config = dict(
    num_hidden_layers=8,
    n_experts=96,
    hidden_act='squared_relu',
    routed_scale=1.0,
    balance_loss=0.00619,
    lr_router=0.00202,
    vocab_size=32000,
    norm='rmsnorm',
    norm_eps=1e-05,
    tie_word_embeddings=True,
    learning_rate=0.0026,
    beta1=0.9,
    batch_tokens=131072,
    dataset='wikipedia_en',
)
Below are experts of layer 4 (counted from 0) of a mixture-of-experts language model. Rows are named router (the router's row for the expert), up (a neuron's input weights, with its number) and show model dimensions 0-191. Each number is 128 + 32 x the weight over its row's rms, rounded and kept within 0 to 255. Numbers have three digits each.
Before each expert's rows: "gets" lists some tokens that make up at least twice as much of what it gets as of all text. This comes from a sample of Wikipedia text that the model never trained on. Tokens count by the router's weight.

# expert 89
gets: ",", " to", " with", "|", "---|---|---|---|", "|---|---|---|"
router:116149123142102136121106101177101106111133122117173054102139137153153145126177116116138167135149154126106141115075135135172104143075104115158098079112123155098116180211147143117162130074094074144117113112092165107092130172096150143163238118152088138128166124184143127146175148159143105085156133144072098140112119096149135116119201137099170111131130120178141129102101046142126105108093047133099137082125094123085080175089168150150127128100089076106116138072070129114162099097114151132104077120165165148104099121182170206111127157159154127177073096085175173139112169106147124100
up0:074121099116076093154113105157124146089078137115128097173120148173102104133159094059112166196104128121132118122148100195137120122114105170080103165136103148104093136140130080150134142098115089128098128117186103106138135104121161160126152115137151098185158164149124149215180172099085100077182179180147114093094100000152168120142117108137144111102125134127171189119179113101181142065112123130085150126121158124150144183143139174143081160156133135108151135114094070174143134178133141144172103117160116146112089189175133150094122108090123165151158108126102060119172131099090128091
up1:190124143157178116129071157139164114108225119156169154183143112103108143121137121132113126178137200146161104096157127136161124115141140115118122087121151199128137106144093134140135124195102046162144096116125082139120204106100112082092119194147083148174103135123164110092141164071108164086067180078133123164133142182165113079090139165143143140133120085142101134094177127127129099116163152138174087138123100059195154068140111130150166215154121188100170129119122168131086168146081124094116102120073120153093116114106115153113115153189154128125094135159102124134084147122135098142
up2:083128126168140127130109167156139089145073149041112145119162100124120127118169092107110084174122169121147150184114152115151170136142145115169115160104133187130126131148165060126120076069142076107111119123107127154072179136093120103094088106138151106156120130206166096095195087143174175136150157122137157117105155061154112170135153060172089096119106085196143148109065098166088105091116147151089150103140130168087053137137073102132119095169111142174135164093157116144116103154121130151159125120086138172141118063131182087097177131055123097151175107078099104151119116152149128137
up3:129122148185138144188175155122090144135126096141134165128147057160096100076160125190140182174164135195134147146069140150076080107120152130178067086163084108178118156129150159151135164153115119151137147136136139092135158093071105141120119153124154143138146129076147091143091122088148094146105142109169098091094109059105075147154062159125185089077103115169084076138133139150156100152126089153166138134104134130117205159100142106132139152125070156082100118040169137141105140172159145200074114147167140133144132105112101129097165194115101160130174153161130164063113130113144137094
up4:112126117060116115190148150113112148090107167123153179118075138136146161138166088156168143097079127149158152144143067154181087163149091154172198155117136139133078105158135117165112137088170155141196073144130080097154161186083113109106116111151145103179074138165095102171121104112138144122156170100178122153153164153139085098066124112116180164125035132102062180090100167137120123139104112137090195120132135065091084144172179124136160111097148122145180105165098120159166143093122106120185137104122144092127184131110103130061138160160159187102131136155100147091116120109109117158
up5:127165101110149092099137123161133130102139122255085051136107125110124119170123141156162117092180165174129111117097188114174139085108130125131157135149108161189105168115142194148093069130136173159135096082100128137155152131106157162011146126126110128071202066083073123082074128178150131146139103150116173153165146157127086092129108154121078125119075162144149140074121123120087139121085131184155172118123090134142140110125099089152169142122129166090086108128121173155165120109117141084139119063123135105093099176114149105180123106105108136120124147137170177137093166106148102143
up6:132165150148180136104171164188166138098066122177139164110171114113173150155139129157123032130200138088117184121129125126102173097105140079125097109159134112154143147161065132171180141070142111113075157093083105131138093083162167110144118096097112128171139058109127132093111137083135144069067177085135091127163107178104166174188088076086151177100109109089134151130144067108129140132104121081156124124147111102146141084098165115077186134161134091109100134103100118111176102177139140093140174157173134069144136173117109175131101179119143083142161112116159121130172103139141137157
up7:101176122169202112062176142161145101120119134200161130105105105149131127145112112166088142084136058142194132123122147106130135167094116134099105153107108183103138137135143104068131126108111098110116125124167098189121128146110112117128175178126127100099123132143156090096185144112169092069133127169168133153065204098133126117184135135216130099156111119090159182107129061125127101130083148173137147133124117126134170147179136126043162097099086169128184119131165144130178101151114172152062126132149143174114123045148076155091095120125077191132156123128179141152082115128119092120
up8:139178121162121099147173134147125113133182112139145076109161146155126111132151166126160104124096180136091084133081115053151166178168127050122142159114131141113068098138124130131136085163152129128128175112152161196143140117122101174128118096157122123090136120076184082183076150169071163156160139090111134099118114102142170123150092161122115078099202131090148142136146124123195181104111127145062170127154142118051117117173130159090120141076119089160181143163119067140141091092099128153112162076171108153143108129099122108128169068081130162147128120198096110070135073127173137066
up9:085117118121134131134200114145114092132188100183148133067114150092148082158112150119110184083091146152135166150189112209090073127144109192140134136126083184133145153137154105158136175179140144094211088098153114117156133125114101132088138168155116165173161127133125092099054166099102122075106114149147120138155143075186116153188057145146167098122136141186143143136149120098163136198168127131166143096148117117126141135134178104163098151191121117136107165179113140133096147080131077118116129137098122141140107149111146147065129108142139136045171142215089117124140081165161108147
up10:170125152083175130083120135129112075128152166163131164116143085129169170066139098182130075153103120056113166121089097153169142105145115136142182145146129178151138147117143119141171070109146136142101165165098157150149108134185117117165138110193146115221114068102107179099097138079178091115119098115117133130089112162145169152160162096091136122136136074116144124089103116136109127053153122148157156123144132134116060193119127147083143068119132142123121124150133135132171150162125131184170117140182140150111134127108129052087133057084124162110196168079171093070104150092124052108
up11:157178058121139131121132163172107173090105150157107063121115134115135098153099127099101045104114085143177104148169160141145111093137179139085128126158109208122090166166141125092055089103115163151089113094180168138099177105102114156146113060097136155156107136166168163132140152103090159149185115120143106096110165168169118158116123101128137121139072134142082074078153124083069122113115105121111115088115149101141162190141153175127128121122141121138100117150083145163132110104137128100119113065139141105141118165157139068153170143115174110203101134134202091107222116101204128108
up12:150124149179142073137108156133163111121096106066142184171164150137094107110103141084133114078190119160138110140176094112117158098184124082117120172116127186127071112165120110121162133133047135047152113123108123148132099133078146147110114135120127137047112157127124125153048113127206106161114161182142121189140140151190125135134089115144087140113103116112145144180100143160129121149108129121210049128151121131091149149123135043070153141086119126123087157111144143124172093138127110136125161168185134107130117168120171085141114152177141108081131189123145176062070169150166107125
up13:168127090169073153137143155163128102130123116119134171131154121174095083137190094149111088185161212128149145124090208125144126171176117124157128138116116126115132121180072171113100113161124057103146165117113093148169073168169132153161146127134117121147157105153101117109126084145127067129114191151137101111106134188093144072101077088169178140123184151068106127132140148174103137172133117106166071128087072116096137115162093096083160123136141115127161145111143113076154089143176133141208088109148128152095075118153100169105115106128097055092141165121153147183126179102183177140
up14:102105132131154115149139057137130169074124062098133153174122199072206125133166143151114163113127119120108187089153164054063084215166121214090156145096095100156137076165153141165173146124101119106115109123101101108127080125124132160083162154115132138116126130163125137104106140145141122127111073126112106111143111110123127155137078165153100110128135128113137155123152189145161069135091134098112169186111103161199117139126177141163148147132185106148130113097096076068202173180132092121142114183106131081113158121118139172084121119159111162167155110196141151167128171168145112142
up15:134141131105121134079165137099142091138152101123139109140147180123101052138086107125187152115192083155085140137115132186147120144133168148118099146110102158045150125106136154175066162128104083142167123113124102071197174125179150138086153080055149159129092150167105106116145189108111136198140137098091115133072133101179128156112123111161117126154122145168170150101111149109131129127091147081119060169181071147118087093131138090145144110188151098137181145113147115138060162099089192103177102200097140099113151119087093112098109158145096088119190166114149090143157105121115112085
up16:172117159090151099069115134114150132112121147133137135110123139028134168145121098122112106099134175161109179120152091142163123156111123178111141157133144185147102071128147098114062131160166081077096083125170080085173125165112113156074125149102172177129073103198094132105177166090089174107128134150136187135174125153137143152084133182136138103117111153141140164150126173161079121090132173168128163099088165137122094098096167148183147064089122183187096156154156101065118115178084131139168088143088104171092139115068178121176122100134097167097120124088120125090110128112125164158
up17:069160152095088140165181136097098141098030117132179128153131106139123066125183136114132192096152054054090115100117113119192133172097169169170111155134127096076145054116126111116132126132138154096108185160170151186135144104122126186111118199065109149118137142094163168162124137151083162156149138116142153148134092052184131120069129085157157147123171105162139072133113088102147117107138094162136154167081152204142168141110131114176126113125154137097106167121094114124162165141103063154188136133118135133142151092108082106115102138103115165161119118146081133084142118118138146093
up18:093137109166145195087163136115177077159113123199082141184141062164126152105080108115163152142146092195142121153131137147188186075145128134138130172064136171097130144172139115085120143072139131126084153113078115088115133167093114168126134135192141144142094139149083105196110132190125095104102090108147111097128137108159134164123113198122114088152149165207139125071092120068125138085168101119133104180124144156133148133094094101124077182111113143135130120056074111133144119103137188068175121146109158105117114127085092142167088155101095128124102164110138129134090185156144103183
up19:081143087155125175161116137125173132137108110100130158103142185147156105148169103159103100151115203114075079111168128135114110163142047114137083125151081103144122124130111151160129168159104126094046141102106104135173062158140112136099135094056138112102112099160081161145127109135172151156105122081114110078133057075101082100108099118118103135106116165131128182100133090134102142148114105108166124135095136165152145132138149109160119115098097156138090174173123129158127109102048194078105137133125152119115126145121109130223141127114196098087154138110138075148052171176174219157
up20:169086223126107122081159159104118124131068119144128134139136203124120122081111154153133081095151154170115096142184118150122110116155092129113132115178140175117143169079141169194137126172110157148095108110184124098098186108082166122127140115164158113171197162096149083139203128116184105131188131112124165096129115139135068184169103086129100127134092140128090137195148122155117130067151118118126152172195108086071107133141139086140151154115119188129140163115139147126066072122172123113178183156123114101110109147141158065113105129188166151153077148128122141163153170132092092162
up21:181103159141101138083125076143158104108181126168188137146127171151099105141186144144124129140062080142153162121109150144153148149098168102106138109094103174127128127096167117091094122150133118084163102129159085153232063121172137072130156185157147133106106091121112128154140203131041158088168137073105083158091066137139160089156116146112168138105128163152111159173169077119127150111168146133115102063149104157192118171118170136157141176119141141141139100185106162167115106105104168131096056136160130144087114092165135113129119185102100130122108170171096146104102129156058131138
up22:088016160087167176167162112113124123109099149123094157142130049142115117145073146136150159173183155138075153091108111066123161128161146110147114159135118097124155160174086150124132168141215128147069100128206068072115124112178128144109178165140108093109128132145171147096121161131134112058176111163124153114141136100130125113148064131095115120136215069162122079112172159138127121179144128138120114178128156118140118080130129137101147102091138117136126130108164126137146193130163095073149113116126158125104145102159094082158119102149094117132085065071083117138085137160142171182
up23:066168075129088128184131175083082105138111138109105109180124079108122140148140094144112121089081090182145142093144112123168089123158148120226208136169097102143127107164160104108169177102142132167105131093132124156122131123137174107080145166143111162122113169124082152103078079150131106131100153137033133103114084123135123149110093181176086069137096102119117117113155150170105139141132136139107134076159112082123083059139125111147115082125168144207072090159106096143124171107087114159126122088068121187118141072132148132155135126096151081166087118088143179129128152195154106119
up24:157149084129168189172151065077130129112117103146089201092132127090169127137135173172148170091075074068135149095131100182137091078095101140153128094133126181111133148093171116132127109169148162150221206096169167128141142116134092090153150130122121156117127098068147188083144096140137117072147134101138161135154190143146146080163125143109179148156098109101074142065114084129093212118091141170146140111143176130130125158111098125154066136101081106103150057166092168146137148118079161169085136089119114160091121124121111086125151129107124143129080111127141118075126107152114090131
up25:164118133175141133172147105144140083157215149079169079122133110068099132067092126081095163182105106110118153109091139072111176128136099186155084153143138174160131117086150094096153171132141128099104151087076135103106152157109148136170129065102133119117077123112078119125081100089123068104169065087126187137074124144109186179146116102163120122119128142117090134150106098168116163099107073136171108128107140153128106199130148091140174149093089141125143159188119098128135126135155144102086099138096148090106113149090142150142102151111167116028125118149070165148184178173177150135
up26:091174101100099192134125157115130153184137124133176119156137100096158128150126109158069150131130122069110122036155169144091109107118132119137121134169114159164148111107071123167159141156106198137143146115144172140088160153155120083107148079070128109144083118122119084143172127132161184114128096134170137145135088078124138131098150058121149163105128093103105131087107132116137107064100096154132148071105120101148139073141062110062111089187163178136126100126124122182217108127089115185158132132124132122125140084208139074130168133094162091139077104074132127191089123088162192139
up27:131119107138127118174184149141113145166121163101141080160085136081147109161118150126155129144143083078099190146180093088125116172136142110119134152090145134170123045119218138157084169144139129121110077172146162127102124111158169118076153096085120134133125069154112092085073107140112089119093100139159165155097141140084130089157101123170135114126068128170156168188099179195147128133100106173115134144160177038168102086108085147099126151132157093101165129126087137134113158159120129189162139061115125080097106115117117107112105190103070052159158153064093118105143150104112128116
up28:140167175146158088085104082119157085194213084131076109108140070114077136154080081084157159143122116095127136142175144122123134073122183180112039117169100146138139140113096103165106108121174151140156086086136172166160153121111106145145111149139108151165156091105166101123146145166181104102101113066160148119129105105153089135144103124087190109108110101121114130130153150112112112142146135168092160077089170115120178120167112103111137101109139166103155079113143110139120117141163160125166047146119139102151092175222150171120152195141088109128111130132054169087097150115054119119
up29:172146136162081139150145173166099055085136126145193123115169149150094120149148098140172114169092117171128125129169149108140131101141165101134103108088109070141142121156062181163130155145140092088116137154133125124112160127105150117062147125068110131052104097154131099101168123150150183161152149145177127066110135148134145187173104112093097119147089108126157179143215165146153093155106140196170076092147091103125168151170093114159187133137119090175196127119109041052134119188113123112133116135184133111096146134122105156134082113080137070138124118128117112172152115117133108192
up30:156159128079141138141070115072114138162191120077130082140105147098162181106105123145147085118136125110094099128136124063106210123153132062068146186083099117077173067163089140124098100108083139134101112142079133084154159136104089111155110178106107099152185091081145149069103122196163150129135103148174140118136184192127168138087130147114108124090182123110108118139174173140120147138105165159189167114117117175117131171136081096162097180095147104091101125170139153125155178121106148101157148144174144084131194116135123154070155056111137140127155122148106098120085161106173132160
up31:114070122074149010178156095109119074142120109087181126133119086048119112097133091104111159115106101173150118111116130161105069121144149139159129156159108177068157121068140171120144134129144118067168106204107102112140150052181132106133159143136093143096093153129154142087130104100102083121175141172141154124129189151162121129101111077160100134116169115149122052141115155137155110139121121128166081098104137139146218150149079167079136133119158131123173128126060106149128137115110148136084121142120162141076122173164131091120136129098193132173177118124095140145129156143114049100
up32:139089136095138122124141142160125144188147105083104131145138135154167167162092095075168137134116177142137156122128099147135129154095186180132120163101124091133155073135143125119137120173148206081143146145152114106164150147170130116152170072183121145116163150205126107126152128179137113179177127150108184113121098059087136142111094164182163098117193060142143122119100165162138152088119073114090148121103128090126072142145146145080095059144175101143110140117137115149109100162150122129179045099166162188120097061142167129044078070113105115120160107064102095131089130105098148139
up33:072089042149124158129121118136101112128184144165130067141119105175152137137172141129136151197149140114153165158100129087177103111156115104142095152161109121172100137179097045180098098111129151151092119082099143163090130139104069098102123104096121087128172217107150131143116102143203135137106127152116074144107096119124128143115115153083072144119172157167180177127114112137127108162126119171067174089116173062101146069091087104151057112175133157129095118147165113103077126043088112104153143136160107153110094116179111159128153131110126097117133166061146114142150135177095139109
up34:156112158119106095114145159172138137124070128174162108139141111109133140103118133146118113119133136158152146122137134175179149105118141176063149105127127143184145100150163114137141078094122179125168106137072087088182172054173129146139159151071151099203063135131165090146133108113150163165127099154111110190122110106107122093129162162052141199131109104145146127047137161162131097068147127148100150151131192062152100120143160119110143081210129155137093122091152146118116140140075101196114136088172111085110052122119120077060127172142193169151113117117102127157100117144117129072
up35:160111113122118141122113134173136131183132149155151105125109119172109109204146069119128172163159177175096128054113082139136124115122083198070098040060140127163113185123167108178089117129111133165093107137116163105152107136138128125110159135113118166092151118155127088175115139144104145096114133123078138110131166099108051137122116134111096163081119154164112110121138096083209115171179141169118123161110122081147122181130161170122120093137153099164122098156097121175098124101141113103153074101208158120107077127124109179174147140119053150123144114141215132123155031121111145120
up36:121124139132188108143090162146139103091135109175079183177141133135128128148100105167128083178113197141092093132138101159147133145125081103029126140121134170084132138127159126176093132144080086054089101109123108116136136158090132080153115100105130090059115125095126125133176110130142138136084150139139154141127170145117096133088145059134107161151094135129164157132106127131114149093109135131085186197148124173143098130179165120148100118153147103116156095063101125151170098132209127099092177117173130074140206174166141141228088120172107091128109083182158141076102102148102104163
up37:169116084077086054168155098133048102127147109146114137171137174151098103125189082143098134134149063114089097152119144153113138123061180100143101126200105132124117119082113168165130185111154114110166161153192168152130179139112180113144089127093112165187160100094125149168147151115130097130122105094177176095135112188124110088139161142081143147125155087138101102156095100149189121174064140120115108145128096120119174115138116154155096095149126155092161127112122133134083087143111137147079131113205101146120164113139127121224151149174148091161100091144101172210144178154126116124
up38:141123153126101103099063158113141156161221169146075157197147112170136103122167150069168146109147193104091123131142124122153117116118129100174119195151127158121080090103135153098172098105102133094214099148130107106104146145153141119146168086115057152126116081106139105133113105107123113127135098148103176143177137158141139145137098115133138069149193071186129074129082134105179112147161133126168112111174123128110138151169195050107117110141080179119148071110161118125169144161160091111134117151129109166117084103101169055064118110112119098128097103115143113052112062105129131090
up39:137125136118135077104107109103121139092172104146142164099080100103170101123122162155092152110117150118124151108103171098082126151175110151092124142166105158097183166137158137045103079102120119159130128125097118167126227135143107107142115096173132143148133153084132095129101177108170134153126127118133071093161151097114179093100127117141089119107090182181200117165158114109094172125114133116169132118110166117155084113146181148108126117137101108161104181077141186096140088146155120125099166122149129130056132165151161185137037144118117107152073155190228148144112177078069144186
up40:147112155063131082158085116130112102156132127109132129127117149114083163138186105119170068115114101122116163148159147189108137121161128166079112106135115127123082086122085127161092141145091125180189171172147101054170079116081125205092128134153127143208126127082195134123092158091149054102070096095167162109121109202151081083111139146121200107106076139154105172117084153209155091110137103138115098156151168129158122122162160138113082115106145138139157165179104162133152164144124158138185096083126154152072161160128153103096157129134108109143088127106104122112093123139176174095
up41:196107075154137155172158164154161094158090104064112074111146104148100090104113156108124072182097145131134118141148116099119177135176157120118133177090088069145084106172138136165153061160111189102112112064142110148106054093078116151229102093090134118174150154079095121116174119186133131134057112088167135130154140135162089121195123138123101087148155143093175126114079111159060108097150112137132158160087118129136166148140163148096146129095110112107162096121127140112117095160217152138127185142100161172131074140116123111160143110082159106159088101120100105145126127103106123144
up42:179100125108142112174093118154132099087101114183135168137106144130165189165113121138117168150118181097155171065146078069101124152158199134136127148081075133131124144084122074129175169095070127113141145068138162105183057134117150181119142115165125173134124130103128097080086148106135100104098124115135147137091077097149134152157151143086191107119118123157106091141149111096167134063146124149091145181175108153120107133106117132091130103138103171143079186148150119116148154072126135117171090146183125066118106113185175131168106124080128129135104119040141161200155132082127179060
up43:096123165136105075104102143160154138124130119089139106106166127132147124117082170158115125178132104089168078120026136071131175190160110082162133167158120081200164138091217113130127060140176151096115140091147179116160076128057136135115137107122126075179118086113109159134140117131138161098174154124134107061075146122092182147147130085088168124167133089162135113093077143119131150120051129122141163100182114081126116125136114192122196099118091138103136136110126101133130149114147142180144171106141136169114105090085133075088107092106111150114098066140107114129111117146164066095
up44:143146150131117153097127118186125147113144116197155159131099132072144131140094118090134198164152168144118091119095114174129102156127208180178148136166083117178159129126090112103185090154169087191105117142058076136143161076211114169122143118133122099089130075157101138062092098150138127098088133110140109104129104191165137119130125149051210091115140088103128149128124095101164129080115130068193130134106178156101119101132180101135177122122132125198109164123116124111178049113090151150172120152140138084153119170152150099109102110136122128099172167141119123124091121132113166168
up45:109123121140141125149099187128123163109063128157130117148111206128156096121131144072177115119155087047165020102129190136123137141131098069140166135181112121145117151186039119090067099128156110126084167116102096141147149164055152100135098088078149191133148131160112119078172115084134168118089194147136097097127110177130068138147155132167151101140118134140161152089129124093108075125132108170140115151174159082126080150115110052129122177162092104172104130097151150158139123153146196132125137115117101161134130103114136096098142160127114116137112116171162120069158064135113148153
up46:143105147110142111114099127148111163113143123182094125145148169095141125117175164177116074156124141106144123109111122076146084140065092150131052127103123118116103133160071166135136151129139130094150130116107158106058137116130112153189175143080106099163061182136101083085131157117111110130169180074141131147166141084129173114103170153120123082125134077094083184134115131059139113088077135131076183082104106134125107206119141083112097204149155152097190130123138112139090131116152184199096139089135138102124136134095118090142165131149132136198115102151126149185138206134146100039
up47:131097142114095115099137096106152129099094142112174124144119138170095127148114083173166150049150054191143110173124107130131132095127148121166082142093117208065061120109134080153136160150131083139138117121152101111070108068174099083174145152187104165132100153107210156138087104085111073161200101096129140191096160187182137111140142118110146184112147125132128142109179145150158119077143129099137065136187125165133180109108127165097040153160138130138160145177113105139102165120126085094100114104134106139106123164167123064136119169133157170102180114118127152147137130112115104100
up48:096174088195157118181112117144137132079171169099128096111172128180101186109150149066164139142193156107100120132056097086104087131115141065170122146188112167104162144163153082173138121161154086129100131103102135124140155048159158125143116154103131137136109134158167130050092117103112101186121126110111141124123087132082140126166167084038190127097096094127094141147082182184160149155122136106094194133155085181122144140167135121118137155188120096116156170123149105165164131103084147116134161154142133088092160144133164168084095150134100127110112080101153181090101170124144142149
up49:100112133092118107140102132156085082090150086146115156113107090168111080065136124138122099069051166105094155127174155183133117200057128154135187122150111102099094113152115077075089173122131092113203166113171123140154151154138132178118104132124160086115181117103129135128110145150130132116111106078141159120153120115104124133130098137114134056136137093125099122095075102119162136116168161150105189098146123181113108160081114233104127136089117139118145133160114117154128198168162144143157107073124158173059110043154134080141159142125126067149093086112061153124112150147113179140
up50:133114067088108134163135167094106060121070084109103092139156161095145136128177122113148145126141141148122115121113177085138111111145101158182084139133127123099204122117125128143100155121131116122105135163111141150074123129158148139113139060144121107120126064185117169206169118107102082140120157096088118142099085136119133115088148106144120108125206165106179078154074158169065144063092146096099126104148130168129095093144107143183141095151128179140202150157123131099157161136081089070160155123077128066137138186153138144107176086162089103108170152138112075213155124074135125186
up51:106160129124103179140131139147144103148096110076102106120122130110130106122097187154125173146093128198143052115141146123225124139086097166172125066152127117099166123111135105126141120121099145137138125056160142135147202149151161119168114137109123048069088181118117195146167135141091072156112137168171144140102149075113179153110122132148161154133129167107170165140106087163113152166165147177119133124136101156211134117142126144168110125111121078118110159142142141142145043100143088154088127202163134117130107102110086113103245132092140107093125098133195156132094171124118115141
up52:080120142147176158083110138154140156079131146102140107121116145108183140167094162130162140175061144118145119167110171148133107175097182175122136117152141082082133087122061073163123083128147149095101127106170165111188150077107134101146139080189181151091142073126129167161191095140104124082128135178092129115119114126164106165104127149115132135105113170109077115167065128142193082149170111119166137126141133134139109161124109150097154078077069158143077146081139182136143149149166101085114084112203121174151097114077071168127173185097162162118114108079139115109101074154139092158
up53:123172149144137064107132184124131119124158136129100181072177161096136085188076146112135155156189119132112183110120120111154118053135099109065141158113155146086181180173128201081112153126106119102138150109125192082135150075103144141175119176059098189115112107149152076132101091169136146119169157155147162092116139098126115100137152161141099162079169184138157110126134084124141132165128154114104179120130162127126091098126101109163144114136087131121199096085164190121097144117131130104077121161180136092156130134149090154087137178167125152126140091152146079107085130162145026108
up54:082150115114114108100150115145195159125088091136056169154162136065189179173125157150142142088074125198093128114193106082121136132132093132127150104125095112161099143122162150124128143185118127142110136118120111125193153138136118130085112066168128171104148083107160117097149124150132139171153044083126129075093095132131100158054127069106113137155180097160132095095106125082157101111113160173086162117185107113093129147103151145129174139094068132172094151127173187134103164169145188079101123119149135100134121090121083106098134101121124139133185072106091135115051112128123162056
up55:092146136103143129093160095128161113177061095052171108145197134057149112172130105153154160141137166164132156085141115173143183107140148131085099120126148178142138116145115107098167128081133169166054111131164115129069201138153160157200110118110136170140110088150146186142155123087089157101125126158138126090092176195167185160103153105124155147097144101075121133133172084097142125094131149176138099133165111113104113150154073177093144114103163148084102141128135119131145081093188075165116082162149111168135181100062154104163159156103091143110088167179126104128167127147107128089
up56:144110198139107151116113188163148089089151135141131097100089098197098124134115186146208152130192142120069094139157146080090119126115101087105108091114126074168153062141150113138106130140150099146136142176122129093103115108130096153075175155150169169178137073143090176183155137092053134187122142139111095137109135134163198137160132113167141082122122102165147142099163156094122160164142151165086129098110126154124167131138113111159173129198127141133078150185129143097165135068111169100148153124086117102089091123166115180173147163090139087126146077042126156162149123182119102143
up57:199086086166131161186138047120081118126119166192149130082092123097135094141099170135158082121100057108114150137074181121119052140103169121087116027146126114155184096153131133132105158156093098146126140136192171108141112150111203113132153158187098138117148096115186134164103097099091093139139172099197185128091222112089180155123094138155110170106150117110131111133126123150125161116096135197114130154152179151104102149127100124109111179099142114131130119105108122133118149193143118089104115158156109081132121103159149176149124120139146153169109091123108144148190115089134140132
up58:129125050076110095147119143124101090122080180056106148104142158187077088120127124127138061152128112177114147134088118060159076156092129171130121123115159137100166149165174146141117157108079162174177126150178084190109140152148146144038159105167090096099138123088147141188129112090139157105116085089119138145118126152108142106139127073122165053162172137133104068176152111127138088102104121103124092130066141076120139186134132128076139115126173114188104134165075143127153107144126141144103147096087138135038113108151079151125174066108193136142107131097146136091149144151111137120
up59:179153115133115079079148132101113116110136143142145153140101160142132166147112106101167140094141127168119146165234154104143147084164097133136112128153129070110167121106077130092116104109166173057108129127151157105106107130151111130096128125117144164116123130091081135083133109120146131134218148114121088120118123112116065126180071079121140120121102126122122132117203116209125144144127129099123165188118115194114108116098091110070109158091046145170117170032140114119190166062173153174160139126184150067097129098128111141112122129147158130068156125179140158125102098178087088182
up60:179149203102178149187124147138168146149081145161100109149105164129184125195113127136094144113063076165169120144163128091151132119123115146062123125136114145171109178112168095162104153125079194099125071080110087136104121118107148193139142162090102115138144074110114143112088138143121070065101102120163131070138144110136142068156121125151107115125126089097152120168156118093114122182108111078133196082147147082103075168127105140098157155142168166107116123072111217139146139110117150118120169091178119164160144139161150080192150062145106122140135153162138127115176136107131082062
up61:125111121071117115152141134051134130129069129154114139137080160129127179118157128140079116141081192135100113131085147140145096152124072123191114138102141145176130114118115107168174193136124112146178082152209114130168096134154142068131155190066147087077111080129119188171110108131136077151134145129089123098116242190183196130132112090126095113126158122126148098110126169145123176100107119148105147113108114086123133148114118152126096130140161126141136153111141177123125158145144080118106096121079109074104123087122088118162114116113076150087188104151148152191083213110142069153
up62:139134104109109125152125096158108169111183164094116139113131118118173165112149131142156141084061139117144133125093097049155145159083124093139090127139126119101135126105124176060126048197143146076147158107118127136146150091166126091166098102162119144192115155166113116162102094159128127122144112194110128171190136201141154164072136108160110133122185133112100080187107182140147166069114103092141108158122124207067157124134123109088101100074111155131100155124120114079127102138079157126127140076151132182148079161111161122085088130147163178138130177089071092124071165200128094112
up63:117138110174095076164096139152072139148132138158099177098163124119140105138078125143191126142150117163095078115119124128105158103129091061136117082137146141049087146099085123094113095125097123138173171170087119157104140050177113093175120134096135151066128112120104109068161198145123134157108158125098173122162147050144124170123168108149107120105118159139204074180144115136134087103154147127180160077150085114105156109172157095084198150082106157147100188168126147103141131078175097100139161093097145109138230104128139156147128137151114175097098097158130122126178123129134114107
up64:133100054129129084095120160159135036091144114136126083157063123149162125096129126100128131127093124139121120065131132106070148186054090139109168135088090150146182180090121127145120099106155170157139179200109097114151117104156128127172181084157102102137116102136100171179142121100132094138133125151095079103106220116137165083124109058157144119116120115098105139103143097135145100120130168115082116095158111154184170152158135118103120099149111088216166097139184100131134098140180171145149090176135156134147094122084138150073110126142088076081170086159137196113107127157124100099
up65:090136137141141144101188066104118147082103183134154140126135110107170112180128125172107125122096123131174143108148095113109135099153145180154117096160121113111080168074092075166117137122146159106153108112115177164199109118098137140097166141129147100106131110068147215071134110152128115214153096118131121132121143122131130126131167076122154132086168116168144125147125094186114127161120138160131123113172132114151150050134160178102118095096134126152161154062121087115139169095129158136094110169216118189064106127148075091185132147109095179067139090089187084192172108160178131100
up66:165185136136204080135125120177150118177167110123129195141101103102113113127136176140124159109096131162136177088205076138098116123141068149170092143169120112094128154096143101148117120135099121130092176108165125127130109131130135157155137069093192082105138109110085073185131100169171135137098210094168113150191099087117101125138145164088142124114117152116128081126132122145022129115151093166078101116096155122136157073167110112125118112085141095056149086129106153143178102186144132089135142104140127145122079138169093186183106142107157167116050154131156150094159109120095142167
up67:135118181099114129137124096129125162142082184147091150117079143148121139132114105146138105088177133117092173076098099135113121174159112123116143173104156129131131190090065181139092113154070149143141124173098073084104083196106125080112128107112113098153122149119085095086061118171148139107143165193136142187074144123142079180128195061102032138139163087112134073107181156152165152142116132104154080147163109152143150110132068143139124144095089133116096149094111108151073095147098133099136175104181149172114133188161154157069101096085137148127156188130159170133123132082103115130
up68:122134045125165116195111138125147098159189173101093199120132133126150085106122134077211084156169152107142202152139112076126109155080125171088117195110157126113127131148114158160188087173122156119143095091138158114036168132173154146139167140151140116151114135132174149083133132120176114091115163134175151148121173087078129113155133185151127158108102157194125133164164109171106111179126093099086048171131135158110105123118160144128070078155158129115153098147155091122106145131106192132153137135138124118185103091078134125120112131149129101151113133115203129105110145120063117076
up69:111124107129110135133101130148115156087099082175155157149076175148129122122202107147114166185135176096122104155089174143127123167129122143133179050169126156071156091187141138135149133146064028165159139072128115150187140140111115049145119105145115161189142121117103124152153112145146138155094139159169087131104169174094154098098127166191121075116097134159175157102135101081129092101131139132082166143098139085142158161151143144160123137095083056135170106171131153095097127127146133109139139087114126146135072111159050175143073127156187141153065127153107154155135097137112176177
up70:155098142086107087058134084138098171152172135106141166149138171116114126139117111131146134112127205175073129129213183168143116105143123134172139113149150182075075145121067147164116174167091129068177158134124111111135208093161185132126153129118108136158152102175104112118126105130080115125191159084129148083162136120136099085159136143111129107113074094160052149168062135061114138103141098096164151073135113118116132116125113082088135106184106143097172154163071112123088105133113163037166098138154117103088124147096120151132093128188153131145100155162160165103157168163118125124
up71:113099103135152156183146135113146212134115171111117113210158141113067119133087109161143191148138120170105111130163152094105167122104182129116167176175158056214088180161060088142083131127188102122153170145168127130096102157143127157149152128136144131090116162114080117101096139061121077143103118159153143148131145097146171115131128149110105105126195157106165178142081148107114066155129134175097159097114116181118100115183038106120147148136128123135123115199128128132128158171125149078085127099160145133120116114118141170143102113145045087140142139107107129189115118129185173165